config.yaml
d_shared_expert: 128
balance_bias: false
norm: "rmsnorm"
dataset: "wikipedia_en"
Below are experts of layer 2 (counted from 0) of a mixture-of-experts language model. Rows are named router (the router's row for the expert), gate (a neuron's input weights, with its number), up (a neuron's input weights, with its number) and show model dimensions 0-255. Each number is 128 + 32 x the weight over its row's rms, rounded and kept within 0 to 255.
After each expert's rows: "mostly gets" lists some tokens that are sent to it at least half of the time. This comes from a sample of Wikipedia text that the model never trained on.

# expert 157
router [184  88 130 144 160 109  82 145 161 119 107 151 129 101 131 180 167 129  77 185 176 144 104 168  95 160 108 109  91  83 102  97 138  68 127 125 125 146 128  80 200 160 135 119 139 157  81 133  83  90 197 140 139 125 148 188  85 144 116 141 146 111 149 161  65 119 149 196 166 115 140 145  99 113 146 134 163 109 122  76 104 118 177 181 114 148 101 115 155 112 154 135 120 174 125 125  74 160 100 159 149  70 130 174 144 165 124  78 148 129 148 127 128 147 104  97  90 108 184 117 114  58  85 105  94 130 100 104 140 121  73  85 138  95 184 139 152 140 132 195 120 109  88 169 175 186  40  90  75 151 177 172 169 152 179 111 126 163 174 122 118 109  98  97 151 153 163 158 147 130 135 164 109 149 105 153 131 123 149 152 109  88 133 146 149 122  66 119  92  86 159 146 152  80 123 123 117  71 125 143 139  83  57 135 126 189 114 103 166 155 102  62 179 125 132 122 140 111  94 137 175 138 121 101 118 166 172 129 139 164 122 169 174 104 144 127 114 188 142 134 143 143 169 150 164 112 170 152 108 162 119  95 133  59  90 125]
gate0 [ 89 109 142 115 129 129  37 166  99 127 133 127 116  90 117 151 119 114  71 122  39  64 104 156 173 135 103 179  90 141 112 164 176 106 111  79  96 138 176 165 107  87 117 165 125 125 147 142 191  91 129 121  70 165  86 172  65 134 172 140 107 126  86 168 149 106 127 115 143 169 116 131 108 168 185  99 140 115 115 138 107 177  88 108 142  95 121 102 130 126 165 133 167 107  64 121  57 192 117 123 143  98 168 117 137 128  97  98 116 144  89 181  94 136 194 125  90  86 161  92 188 145 102 245 153 147 145 149 186  66 111 133 104 178 151 136 127 119 122 137 125 132 193 125 130 159 132 149 100  97 117 117 137 130 148 135 168 181 157 128 106 164 132 147 154 118 118 175 159 126 157 112 102 133 159 156 175 125 133  84  55 115 120 144  86 181 135 123 111  87 147 150 138 115 121 134 154 113  78  82 125 125 133 111 111 126  96 202 169  94 128 118 135 156  67  69 167 137  66 172  84 113  90 134 144 149 154 133 139 140 112 131 145 101 162 179 141  84  70 141 129 152 132 166 111 101 109 134 137 131 135 166 164  78 116 163]
up0 [ 89 154  89 133  93 129  99 149 138 148  89 137 110 127 114 169 104 105  56 131  72  98 117  93 176 128 107 176  53 116  78 149 136 135 101 117 144 165 163 179 119 124 115 181 111 122 132 154 172  70 112 124  91 145 134 163  80 155 169 165  92 135 106 157 169 120 104 135 147 170 174 140 102 158 150  99 164 182 133 128 119 139  96 128 160 114 134  73 134  89 165 134 101 115  57 158 103 156 132 125 116  89 120 112 108 146  57 101 121 135  81 143 101 120 152 119  64  86 110  83 162 158 126 212 134 141 144 152 170  84 118 125  90 142 107 174 134 115 114 130 158 166 146 137 132 164 132 141 120  73 130  95 140 115 176 154 186 167 123 126 154 183 137 184 133 104 116 151 110 107 125 145  89 114 177 149 166 118 144  71  76 175 102 123 109 160 141 128  88  56 185 143 117 104 144 118 122  95  52 117 137 128 142  67 149 129 108 168 194  77 107  99 168 110  87  88 161 120  86 155 104 101  80 135  64 142 103 115 140 109 105 110 184 111 190 157 113  79  53 168 127 144 139 142  90 124 140 112 175 108 137 178 134  59 130 187]
mostly gets: "\n\n", "also", "\n", "= ", "See ", "===="

# expert 5
router [153  76 152 152 162  90  84 115 127 147 126 101  96  78  88 133 113 137 168 114 145  76 136  96 135 121 110 125 127 119  78 102 146  94 139  60 142 136 138 151 146 146 169 115 122  86 138  67 169 106 149 141  78  72 153 103 155 156 163 142 134 109  97 114  77  75  89 197  92 102 120 125  90 124 105 173 183 148 101 120 104 112 171  77 145 115 113 113  88 118 131 147 119 150 155 143  96 140 112  76 160 103 123 143 135 134 100 148  72 141  82 160 111 111 190 145  90 147  96 145 201 108 188 159 122 136 189 122 173 118 127 135 140 162 193 108 104 157 120  93 104 168 152 143 141 142  92 130 162 161 168 107 169 125  76 173 161 142 127 145 116  81 127  60 173 173 224 124  55  79 100  95  91 122 170 115 170 112 103  97 108 143 100 147 136  89 176  86 175 132 134 154 116 113  85 142 100 117 168 135 120  77 150 106 156  96 125 143 137 166 120 141 138 156 127 124 154 155 155 171 110  88 106 125 144 197 152 104 201 158 166 127 128 167 114  97  65 166  85 106  84 104 134 141 123  47 111 153 124 126 208 163 168 168 121 143]
gate1 [142 125 126 136 102 165 136 120 136 108 116  71  79 136 157 138 187 130 114  98  54 128 173 139  74 144 115 138 202 132  93 116 131 157  77 185 112 155 145  89  74 147 104 149 120 112 188 141 170 102 138 137 158 134 129 155  97 161 194 129 122 111  76 116 129 157 200 138 162 232  36 114 154 126  92 128 118 185 113 109  96 171 131 114 114 109 112  83 137 104 102 132 128 125 113  83 129 136 128 177 154 159 104 123 106 118 185 187 109  68 141 124 102  98 131 164 172 149 102 140 147 160 110 185 154  74 173  83 124 177 137 123 139 124 152  85  80  86 109 134 120 102 134 107 109 107 148 140 143 106 129  90 134 121  94 146 156 115  88 114  86 128 172  95 139 165 146 158 140  58 148 175 106 171  86 137 140  57 109 124 140 138 128 116 106 119 102  70 166  88 207 110 116 122 168 118 144 154 121 143 134 184 134 160  77 183 186 115 221 163 182 163 127 149 130 165 131 123 179 125 140 165  78 107 126 112 111 146 168 143  63 121 163 116 120 163 163 137  93 141 155 127 165 140 101 115  91 175 104  99 170  94 146 142 136 124]
up1 [132 116 145 108 105  95 162 106 117 113 145 180 195 165 100 134 111 128 156 141 173 169 143 168 142 153 184 130  68 120 118  85 133 145 143 135  95  92  89 133 149 119 127 116 201 150 136  97  59  91 172  59 134 139 119 156  94  59 149 122 105 184  79 106 194 141  46 152  81  80 163  89 112 118 151 123  96  96 100 136 116 119 126 151 141 126 184 166 153 124 141  93 154  82 128 178 120 214  71  76 129 168 155 103 164 151 122  78  97 141 105 151 154  90  85  93 149 145 109 126 178  82 148 115  95 119 108 148 111  45 113 122 114 121 114 162  83 122 136 120 109 174 104 134 148  98 123 133 151 181 106  92 125  95 142 143 100 109 145 124 192 173 146 128 108 142 166 147 161 209 113 146 151 115 160 127 128 163 115 175 143 100 136 159 164 153 144 123 116 141  96 125 100 182  83 157 151  82 178  72  91 123 102 143 132 157 108 157  58 127  89  41 139 157 159 147 132 140 120 114  91 128 138 114 126 146 187 133 147 115 137 141 109 137 104 126 122 104 116 101  62 110  98  41 123 145 166 107 144 140  90 192 125  92 149 162]
mostly gets: ". ", "). ", "\". ", ".\" ", ".\"", ")."

# expert 111
router [166 131 156 114  72 109 142 155 167 146 112 155 129 112 119 114 151 108 165 120  94 163 106 175 143 155 101 117 107 151  81 140 166 161 104 118 183 116 113 151 142 161 157 162 126 147 135 137 140 157 162  97 141 135 110  57 110 140 154  85 153 114 111 143 118 148 136  81 161 121 120 116 114 115 196 107 105 114 142 119 115 121 130 162 123  86 121 162 125 115 123 152 156 126  94 144 168 135 170 121 203 142 151 224 138 221  80 177 150  94 137  90 130 144 128 181 183 115 138 129 132  76  83 159 173 101 193 120 155 137 181 129 133 168 114 153 161 140 172 120  72 127 130  90 165 157 107  67 142  80 166 145 142 143 102 140  89 111 113 133 172 160  91 144 125 110 152 131 150 155 222  91 145 120 119 143 107 100 129 103 145 129  60 102  68 122  80 129 141 146 140 139  79 120 141 146 126 106 136  93 161 163 160 116 124 115 124 134 185 181  78  57 165 137 141  85  86 119 186  92  79 115 153 110 156  66  94 115 142 114 115 122  60  89 143 104 175 181 150 113 141 113 171 121 137 151  86 145 121 204  70  41 109 142  59  89]
gate0 [209 125 211 174 111 115  88 178 145 106  93  91 127 109 171  92 144  94  93 118 141  97 118  64 144 172  85 155 121 132  97  72  98  79  93 123 124 118  88 159  96 128  92  73 112  93 161 138 142 111 174 139 127 168 121 150  85 141 170 114 102  95 133 145 160  98 173 119 142 135  91 124 113  97 109 119 136 162 130 117 140 192 101 170 122 125 189 103  85 170 161 144 136  94 117 107 125  86 155 150 152 202 168 172 139 176 112 210 151 137  99 185 131  91 139 170  98  89 102 163 100  75 135 137 164 130 133 139 163 135 120 143 191 114 142 122 110 134  98 129 127 111  68 144 146 111 126 163  78  95 135  78 110  74  52 122 118 118 132 137 117 113 120 114 126 186  53 146 125 122 215 155 126 145 109 146 145 159 116 141 159 143 101 132  78 157 165 121 135 129 153 113 114 125 133 170 117 108 124 153 161 109 147 170  99 149 214 156 110 123 118 155 132  79 150  25  86 129 123 140 168 160 136 141 146 101 148 161  81 114 176 148  82 113 106 173 143 116  73 110 130 105  99 125  77 140  80 116  90 166 116 127 136 172  63 166]
up0 [209 123  84  98 179 147 118 114 126 138  99  76 125  81 174 106 174  77 121  92 151 131 142  71 150 156 108 211 174 166 103 143 123 133  68 133 207 139 149 118 137 175 129 110 163 185 145  97 178  65 100 129 140 154 124 150 144 126 213 129 122 100  83 112 130 110 138 106 205  77  46  94  65 149 146 120 135 148 108 146 116 146  98 185 156 129 167 143 100 180 101  84 166 121 109 147 156 128 100 125 153 135 198 139 161 169 131 152 108 109  73 134 138 141 111 119 164  35  87 118 188 155 122 107 117 150 121 119  96 144 119 126  99 144 115 107  98  89  98  86 116  91 100 160 124 130  79 158 148 166  33  55 123  98  95 159  84 114  96 119 114 130 121 160 185 143 108 136 116 120 170  91 141 140 103 105  95  99  72 133 128  99 126 139 107  87 133  72 150 133  75  82 164 196 140  84 115  92 128 114 153 126 116 134 136 134 151  80 136  87 135  97 157 146 191  83 108 138 138 111 122 130 125 146 139 107 109 128  73 146 169  87 118 140 153 138 159  96 117 119 111 136 157 162  69 133 144 134 114 138 114 135  91 151 108 149]
mostly gets: "w", "j", "cl", "J", "W", "Cl"

# expert 77
router [178 143 165 110 122  88 115 150  63  84 146 159 149 169 102  38 115 187 171 107 145 153 106 176 126 101 175 129 127  77 143 103 116 115 151 136 116  90  68  72 122 117 112 166 116 138 131  68 141 114 140 131 132 160 138 169 140  95 146 136  54 156 147 185 125 109  82 105 110 167 189  63 182 118 102 143 101 128 139 103 114 203 163  89 132 131 146 183  77 144 144  99 147 102 140 152 118 122  81 181 121 110  89 104 118  71 161 101 115 180 121 120 164 122 138 147 138 177 171 116 145 131  31 133 131 171 114 117 150 134 184 113  59 112 125 178  87 114 174 138 147 132 119 117 127 137 145  90 132 146  80 145 108 115 111 165 171 145 162 154 135 117 127 142  72 164  79 113 109 133 143  68 113 102 111 141 192 104 155 147 103 123 137 133 124  62 107 173  86 123 101 106 167 153 134 166 100 174  77 136  44 150 126 124 106 155 151 113 137  72 145 167  81 106 133 141  99 124 147 150 134 135  99 136 143 155 182 151 159 121 109 116 136  83 149 100 140  71 183 164 129 150 173 121 115 156 181  94 121 154 129  71  89  91 168  72]
gate0 [102 142 155 144 141 145 135  97 188 135  84  77 178  93  72  91 144  86 140 109 153 157 146 120 104  82 117  97 121 153  55 132 126 166 158 186 153 133 132  82 138 146 192 154 211  79 109 151 100 162  74  98 116  84 166 134 140 124 140 179 125 156 118 101 113 125 131 123  99 117 131 127 161 139 170 150  93 160  74 142 113 100 133 121 117 122 139  93 190 105 120  69  70 151 178 112 141  89  97  90 156 113 121 131 137 133 225 124 166  43 102  79 154 140 119 191 125 118 134 173  93 190 125 140 168 117 110 173 158 164 153 107 168 191 105 122 126 170 107 106 120 167 100 131 131 230 130 150 124 175 103 119 147 108 149 139 161 114 165 117 144 149 129  99 152 146 123  98 111 121 141 143 125 110  89 159 119  83 112 142 144 123 183 143 161 115 178 135 135  99 154 152 136 100 169 123 128  75 101 133 101 111 106 167  90 168 164 125 108 217 149 173 112  95 142 119  81 113 118 149 163 151 155 130  97  88  60 121 107 139 109 131  84 119 142 127 181 127 153 164 118 120 160  88 149 180 182 155 194  95 159 171  88 176 105 139]
up0 [166 130 135  66 124 110  73  74 149 128 109 108 106 111 136 101 144  73 146 129 153 100 124 120 163  70 117  43 130 111  70  68 128 152 138 155 137 198 133  90 148 130 105 114 134  91 162 135  91 190 128 129 168 145 119 158 165 134 106 135 150 189 196 108 176 147 119 171 135 158 156 127 205 145  79 124 131 144 104 126 121 112  94 145 103  81 165 166 154 145 158  55  86 103 107  84  99  97  85 159 164 132 116  91 117 113 174 198 169 147 125  78  68 126 122 190 104 155 189 157 146 163  71 152 175 129 111 184 158 131 123 103 136 151 137 155 120 162 130 108 149 170 121 112  84 126 138 153 116 114  90 160 143 187 102 118  99 136 143 136 138 137 142  87 166 168 173  77 165 141 165 105  92 107  88 100 150 128 151 113 137  98 194 125  80 119 137 127 119  42 151 156 101  78  90 116 144 130 116 191 185 179 107  96 135 149 153 162 102 152 131 174 117 127 154 139 136 118  71  99 168 124 161 126 113 118  92  80 139 110 105 118 115 144 103  97 212 133 145 172  74 108 136 110  81 160 145 109 172 124 141 145 143 147  74 141]
mostly gets: "In", "Con", "Un", "Comm", "Coun", "Pro"

# expert 79
router [107  73  67 106 122 105 151 166 132 118 118 140 139 130 143  77 132  74 147 105 132  81 177 109 141  91 145 140 127  99 142 180 154 139 121  92  88  94  93 157 132  92 131 127  81 127 176 121 103  89  90 133 147  89  85  95 131  97 141 170 171 153 114  98 106 192 167 118 104  98 150 134 108 136 195 150 125 102 145 108  77 209 101 128 135  72 123  92  78 133 170 122 136 146 179 145 143 179 104 116 168 148 112 166 143 119 188 115 135 116 129 101 114 100 119 153 174 157 105 110 126 174  92 151 160  87 169  97 146 131 142 164 100  59 142  27 117 130 123 171  58 138 170 130 105 206 129 156 161 170 172 104 171 156 144 124 140 157 101  85 146 156 119 107  85 110 153 100  76 116 245 169 135  91 117 176 149  93 166 164 110 106  79 165  88  91 106 109  88 117 135 109 160 148 149 157 123 125 174 140 109 153 161 156  92 111 152 151 116  98 143  97 115 150 177 127 102 121 133 102  37  88 122 146 136  88 106 146 145  83 122 138 162 106 103 108 196 155 118 146 177 141 168 158 114 120  99 136 136 142 131  81 169 133 176  97]
gate0 [123 152 180 182 114 108  70  40 128  93 110  81 146 121  67 156 156 141 137 126 123 168 131 142 127 186 111 116  99  74 144 139 111 156  44 102 157 123 139 159 137  96  78 135  88 120 126 104 130 157 139  70 128 163 122 141 109 109 133 132 107 207 132 186 138 101 145 136 107 172 131  92 112 131  85 121 129  55 146 127 114 161  85 141 152  77 129 155 132 158 121 116 120 122 174 100 163 146 160 125 182 184 108 118 152  71 122  96 131 105 113  99 135 122 118 116  54 143  83 138  75 166 174 116  91 122 104 165 155 100 190 120 164 170 111 105  84 135  79  88 109 103 164 108  96  95 157  73 122 166  69  44  68 167 131 115 141 132 150 201  90 146  64  97 115 102 118 142 116 157 161 106 123 119 154 134 126  99 119 133 134 126 127 177 165 147 111 168 124  67 134 156 161 108 150 171 169  50 191 108 158  94  70 158 158 162 138  70 111 137 131 144  91 158 177 135 106 157 205 118 180 136 134 145 137 137 167 161  88 119 151 125 156 139 127 123  75 123 151 103 141 151 154 149 115 152 105 132 173 136 139 158 131 161 180 115]
up0 [137 155 140 168 125 141  40  68 133 112 111 125  95 122  93 127 150 111 140 112 113 135 146 120 149 175 129  86 127 102 116 158 146 199  60  92 134 110 130 135  99  69 108 119 109 144 109 119 158 145 148  63 130 186 127 155 119 122 159 199 162 192 158 136 147 131 148 144 109 156 128 106 121 152 125 129 138  85 173 102 126 167  95 133 148  91 175 125 139 165 124 139  91 138 186  98 166 122 152  95 143 194  74 106 146  56 109 128 110 114 101 141 112 106 100  94  65 131  86 128  97 176 180 142 113  94  73 165 130 105 147 137 136 153 108 105  68 166  67  71 124  97 173 127  88  94 105  85 118 132  71  67 107 150 147 118 135 128 160 165 136 181  55  66 122 134 126 152  86 127 190 119 101  79 172 151 106  93 121 111 125 135 130 158 112 172 126 168 125  65 140 154 145 131 157 107 176  64 162 141 148 135  91 154 173 165 167 106 122 111 132 110  81 163 170 123  96 162 209 146 196 168 132 150 141 132 151 163 130 111 164 134 102 138 124 118 125 118  96 126 134 154 207 211 123 145 107 119 120  91 157 179 104  93 157 105]
mostly gets: "T", "D", "G", "Y", "Ch", "Wh"

# expert 47
router [143 133 131 162 104  39 126  86 143 117 144 132 197 111 135 139 113 183 163 133 136  83 195 121 126 139 162 155 171 161 107  82 122 157 138  75 136 134 129 117 151 108  91 160 137 144 128  79 113 136 130 136 118 163 148 175 184 109 119 144 137 192 160 166 122 155  89  66 205 147 113 126 156 160 151 127 138 109 101 128 135 224 150 105 175 119 119  73 137 129  86 100 139 122  86 169 117 124  45 127 175 138 134 110 146 145 141 124 125 116 166 134 145 130 182 192 111 170 119 183 150 165  21 154  93 126 131 169 173 183 133 149 109 150 117 166  51 112 195 128 115 182 120 100 160  91 162  65 124 146 127  86 133 113 135 112 113 148 153 101  88 149 113 167 131  48 132 160 148 116 182  79 141 156 105 159 128  97 176 109  76 132 156  80  90 148 116 140  98 161  95 130  97  82 114 169 148 126  76 148 112 182  91 125 162 113 128 113 165 109 101 134 118 106 133 132 100 117 127 179 113 146 145 159 181 111 130 128 122  82 160 120 173 129 163 106 122 127 179  99  72 142 101 173 134 114 164 135  67 150 116  80 158 131 124 119]
gate0 [182 153 131  90  99 142 120  96 200 141 159  82 114 115 121 158 122 182 130 124  72 157 139 108 125 167 125 113  60 125 121 115 125 115 143 135 157 227 119 160 110 127 168 129 111  76 181 106 177 188  97 109 179 136  89 116 132 126 186 154 116 123  63 202 101 115  44 119 126 161 119 134 143 136  69 144 165 170 101  99  79 103  90 158 119 135 100 154 144 147 174 111 105 107 114 147 172 203 135 161 173 133 125 116 131 159 147 177 130 133 161 150 125 132 134 128 122 147 105 105 161 165 100 138 101 121 132  66 155  84  71 172 152 107  97 126 174 148 173 111 129 113  90 123 148 111 133  66  81 117 140  75 166  76 111  60  97 250  93 165 152 128 179 131 150 144  96  95 124  99 153 120 130 117 133 147 140 132 133 150 141 134 120 170 166 126 106 102  68 114 165 100 132 149 110 138  83 172 121 130 127 187 123 129  89 138 124 123 163  97 122 148  94 130 162 158 136 116 132 185 115 151 121  87 100 146 117 196 166 133 114 161 103 155 107 103 121  80  95  84 205  84 134 103  96 129 130 191 159 132  97 170 108 107 117 150]
up0 [ 68  55 143  92 152 112  65 131  94 125  75 164 148 135 129 106 132 140 129 122 183 128 160 103 117  99 146 129 148 154 104 146  88 107 169 106  80  40 134  98  99 100 109 172 125 163 121 132 132 122 106 166 127  87 118 146 160 141  93 112 120 153 174  71 180 197 194 167 138 105 150 105  74 178 210 162  55 147 119 174 107 186 195 131  84 142 113 148 116 145 130 141 121 150 116  98  52  87 148  92 122 132 101 117 123  70 113 105 138 162  85  91 111 147 162 166  99 113 110 144 103  93 168 150 163  76 117 135 145 165 194 126 107  70 141 169 109  86  87 112 144 127 171 130 137 117 137 120 161 114 132 162 121 112 141 154 140  72 163 121  99 145 103 164  90 108 192 170 123 112 167 124 147 115 117  88 102 113 193 136 160 156 164 123 131  55 133 131 147 122 153 112  67 120 158 120 174 112 171 150 129 132 150 159 136  48 148 152 110 135 157 131 139 159 139 150 108 143 110  53  63 179 140 189 125 138 133 114 120 132 107 126 120 114 126 150 137 196 171 169 116 132 103 181 133 141 130  64  90 100 149 108 161 154 152 105]
mostly gets: "produc", "develop", "writ", "jec", "vari", "mov"

# expert 100
router [ 95 112 144 151 105 184 103 164 126 134 110 100 184  55 228  99 141 181  36 119  80 138 158 117 126 146  90 137 109 118 127 141 199 102 147 187 141 118  85  99 144 129 172 162  50  86 102 153  93 123  91  88 142 134 130 139 145 139 146 118 155 123 194 118 107  99 119 107 108 101 164 133  93 126 145 110  87 102  85  98 109 123  74  83 116  94 104 153 121  84  79 171 120 132 140 152 157 147 170 147 159 145 110 118 156 167 138  90 124 158 135 126 107 147  94 120 106 100 169 141 165 180 106 102 142 123 188 103  81  87 116 125 149 118 137 136 191 167  85 125 126 117 157 153 175 172 137 115  97 125 177  95 183  90 105 105  98 163 155 139  86 146  61 138 159  73 122  92 178 140 147 180 108 156  69 132 118 158 158 118  70 125 130 145 117 168 186 137 141 132 165 126 111 158 145 156 139 107  82 119 145 107  97 105 113 108 149  72 159 152  94 123 153 130 113 130 118 128 189 125 131  96 133 102  54 139  82  65  94 163 151 125 138 104 159 124 161 181 107 103 158 191  83 163 132 101 173 149 172  91 191 151 119 142 181 123]
gate0 [102 148  76  98 127 101 173  89  76 111 158  96 155 103 133 163 115 139 140  97  95 122  94 192 149 169 122 142 109 133 143  66 175 107 109 141 175 156  55 117 112  65 118 137 124 126 162 127 162 183 136 167 175  44 119 111 144 111 122 133 142 123 152 120 164 173  96 130 122 134 139 136 113 122 116 102 127 117 129 150 165 160 156 142 125 111  99 144 145 103  56 138 161 153 126 105 118 152 130 133 137 111  86 115  83 127  38 130  98 124 165 105 109 122 158  73 139 131  96 162 141  72 151 114 110 146 105 132 135 113 116  75  80 118 125 153 146 148  76  80 187 105 138 121 127 119 141 170 124 148 118 112  44 195 178 130  89 120  85  88 139 117 140 141 121 112  89  97 150 162 151 132  95 139  23 144  91 140  93 115  92  61 107 111 132 114 124 150 113  93  53 157 117 160 100 103 215 105 133 123 158 151  99 127  85 133 119 117 100 108 123 115 119 112 140 113 174  98  91 133  86  64 101 158 137  78 133 159 162 172  88 144 196 111 132  60 188 194 210  78 148  76 144 131 129 129 111 178  92 131 120 171 120 142 107 162]
up0 [109 130  53  88 138  99 167  90 124 117 125  93 114 123 131 141 133 112 117  98  84  87 133 158 129 176  93 114  91 170 154  89 145  77 102 167 193 152  78 124 144 109 132 127  97 122 144 129 145 169 177 134 174  88  70 102 153 110 145 152 149 132 118  96 156 173  84 157 145  98 172 143  88 107  97 106 121 116  82 147 148 153 135 123 102 137 110 103 148 138  64 125 154 168 154 108 112 134 145 126 122 120 117 134  91 132   0 141  76 154 156 136  97 115 165  94 133 161 109 175 179 112 152 101 119 120  96 156 198  79 117  66  79  91 130 112 114 127  70  99 157 132 150 145 102 141 161 198 126 152 130  98  64 171 153 109 118 103  99 140 124  84 134 177 139  91  88  85 152 145 152 127 107 129  56 167 101 154  68 104  73  83 128 111 154 103 140 142 154  94  46 153 106 111  81  80 208  50 129 153 151 120  88 107  86 106 153 114 113  94 102 130 130 115 166  93 177 115  86 129 119  69  96 165 126 103 141 156 115 160 105 121 177 143 115  89 163 165 184 117 102  95 144 117 117 121  96 149 101 131 144 176 154 123 121 174]
mostly gets: "\n", "\n  ", "  ", "\n\n"

# expert 104
router [172 120 165 131 105 160 111 109 117 159 179 113 113 143 114  87 184 133 143  90 114 187 175  96 152  80  78  65  87 149 181  87 133 164 142 153 126 159 160 137  78  59 166 129 160 172 137 122 152 187 149  95 182 131 154 150 175 126 154 142  87 126 135 170 111 184  88  64  73 117 127 139 197 140 103  75 174 152 160 122 127 146 136 138 143 164 126 125 144 146  98 119 153 135 163 150  73 145 131 156 118 165 134 171 125  90  93 101 175 146 184 170  94  68  87 135 104  81  76 177 138 120 130 109 119  98 161 122 123 166 118  90 120 153 142 100 144 152 148 130 102  85 112  61 188 156 180 140 113 179 166 145 115 179 139  51 173 121  74 187 101 122  82 152  97 139 106 147 137 118 124 123  83 109 132 109 133 152  95 111 160 152 138  87 144 117 104 107  96 172  96 130  96 142 179  68 162  90 123  99 131 126 142 150 188  58 176 154  92 155 138 104  83 170 146 138 136 164 125 119  87 131  94 118 120 172  65 164 151  95 157 108 172 150 142  99 116  94  94 106 127 112 148 131 157 114  86 108 105  73 102 109 176 124 149  88]
gate0 [115 108 181 146  98 100 200 160 126  59  90 115 115 198 143  93 118 160 188 193 112 112 152 125 102  94 146 122 156  52 133 109 157 147 143 132  45  81 198 145 100 113 160 139 135 160 165 120 106 118  62 118  96 154 157 209 141 103 128 172 166 174 151 151 157 140 144  64 136 137  61 124 162 103 122 148 117  95 141  88 146 158 132 123 155 134 144 161  89 124 152 152 110 132 126 135 120 105 129 152 129 205 191 136 139 138 121 175  73 163 135 125 104 111 151  90 120  75  90 121  59 132  99 107 103 172  69 136 155  80  81 149 117  94  76 147  73 173 118 131 189  94 178 105 155 150 134 151 146 178  78  66 108 101 119 130 192 127 116 103 156 137 111 141  94  93  88 126 143 122 106  49  96 151 164  87  69  82 144 111 168 124 100 140 128 133 125 162 145 190 150 124 103 137  85 133 109 157  90 110 177 112 170 116 116  86 129  96 114 112 161 140 104  93 152  89  89 129 114 137  84 121 124 136 185 123 139 147 141 181 106 113 146 173 110 158 140 139 124 140  94 148 105 109 121 113  74 157  90 164 137 112 167 153 152 150]
up0 [113 133 136 109 148 148  53  67 164 161 178 130 119 101 115 111 153  96 109  66 164 156 125 143 125 155 135 103 135 226  71 151  79 101 134  67 199 152 116 142 130 130  73  93  86 105 119 140  84 139 179 129 123 142 137  89 170 133 153  77 148  56 137  88 133  81 114 163  97 106 173 117  78 137 152 123 152 112 159 201 140 124 127 143 147 141 115  92 168 133 159 132 115 172 127 102 108 144 127  88 138  96  90 133 131 109 145 109 182 114 107 138 126 142 153 159 110 176 142 179 116 114 163 202 119  95 123 110  93 159 180  98 112 159 155 146 211 121 127 117  64 138 111  93 110 114 133  79  84 130 153 166 150 122 132 121  28 129  84 160 107 106 130  91 140 149 179 105  93 149 168 200 132 101 114 179 144 147  99  98 107 117 191  85  99  75 151 105 128  85 110 114 120 159 119 108 117 131 168 135 103 138  73 166 145 175  48 162 134 119 133  66 135  80 121 163 119 127 117 116 185 113 142 134 105 148 122 110 158 104 128 118  70  87 126  73 124 131 146  89 156 116 176 129 168 147 167 121 177  78  78 143 123 106 107 121]
mostly gets: "to ", "ass", "into ", "would ", "through ", "could "

# expert 147
router [128 117 100 151 110 170 127 154  82  96 139 190  79 178 114 130 143 194 130  94 102 111  91 146 101  96 129 146 122  98  46 130 135 179 146 153 108  89 132 171 161 144 133 184 170  64  74 128  96 123 170 113 135 141 113 199 130 127  94 139 104 106 126 109 105 113  92  75 163 111 120 105 145  80 101 113 149 150 171 136 119 161 120  76 174 106 102  54 191 148 132 108 140 113 159 124  76 124  79 150  97 124  97  77 129 107 132 150 160 147 119 134 125 158 125 111 126 153 146 124 138 158 141 106 129 174 152 139 137 170 163 153 165 105 113 138  68 178 164 132 142 131 119 172 106 126 120  78 213 112  77 143  86 122 109 113 147  66 144 175 105 150 125 190 119 165 134 129 136 142 103 132  99 125  96 129 162 127 130 182  94 110 213 103 168 155 133 127 144 143 144  61  97 129  81 133 165  91 139  76  79 183 147  90 179 163  97 126 127 121  82 113 115 132 115 159 148 118  29 164 111  60 109  69 124 152 151  88 113  89  87  74 108 127 152 151 137 107 114 125  92 141  97 174 142 119 192 143 144 203  85 120 125 176 111 155]
gate0 [175  87  98 138 112 193  82 138 207 152 112 123 169 107 161 135 121 142  93 112 122 166 180 123 151  85 116  72 112 144 140 193 132 112 158 154 182 140 164 110  98 112  82 139 105  89 165 151 175 144  78 142 167  78 143 120  79 146 135 132 215 151 111 125  99 171 104 134 128 137  79  98 141 112  77 110 140  69  84 117 141 146 113 144 159 143 163 149 165 171 164  90 161 159 119 126 131 170 174 148 112 130 120 172 117 149 143 183 156 107  90 182 100 117 129  80 115 158 147 126 139  87  95 133 132 125  64 131 131 117  35 155 149  92 182 143 108 117 103 130  75 160 104  88 135 170 114  93 167 133 132 176 170 114 130 119 173 182 127 152 113 143 126 161 135 106 133 124 145  90 152  76  55 102  80 168 128 143 122 198  84  53 147 162 104 158 129 119 175 176 154  87 144 105 125 121 135 132 118 120 133 191 144  96 100 122 129 120 113 125 155 166  98 150 138 124 155  86 159 112 189 132 126 118 146  90 107 143 115  97 177 133 121  73 113 111 112  56 119  94 161 148 171 140 161 144 181 185 184  50 141 107 123 156 105 159]
up0 [104 125 139 134 196 149  93 158 163 142 140  96 120 125 146  89  99 108  80 118 162 101 176 148 102 111 144 103 159 137 116 147 175  99 175 128  79 146 143  73 126 122  84 146 117 141 116 131  53 120 131 158 175 100 123 149  96 152 125 129 174 154  90 169 116 120 175 126  81 109  91 106 106  95  88 109 176 180 122 204 115 127 123 186  90 148 120 152 147 116 140 103 131 158 112  22 112 129 189  87  86 145 140 131 119 127 151 125 131 187 131 122  92 127 144 148 154 102 119 137 103  50 133  49 145  78 109  96 103 146 102 130 152  77 114 157 137 111  96 149 109 100 112 112 137 100 119  89 154  96 135 141  70 117 154 125 121 125  24 158 181  63 169 133 130 138 160 124  80  98  90 126 140  95 112  39 109 130  92 191 180 133  92 162  90 185 146 145 166 129 160 103 157  55 164 126 134 132 154 129 120 128 160 134 111 124 180 160 145 134 126 118 132  96 159  90  82 118 157  81 111 138 134 137  89 139 129 121 180 146 112 110 149 128  96 143 114 191 167 131 169 154 130 114  99 177 122 136 178 118 165 127  59 125 219 155]
mostly gets: "ex", "tic", "comp", "rec", "Fran", "sec"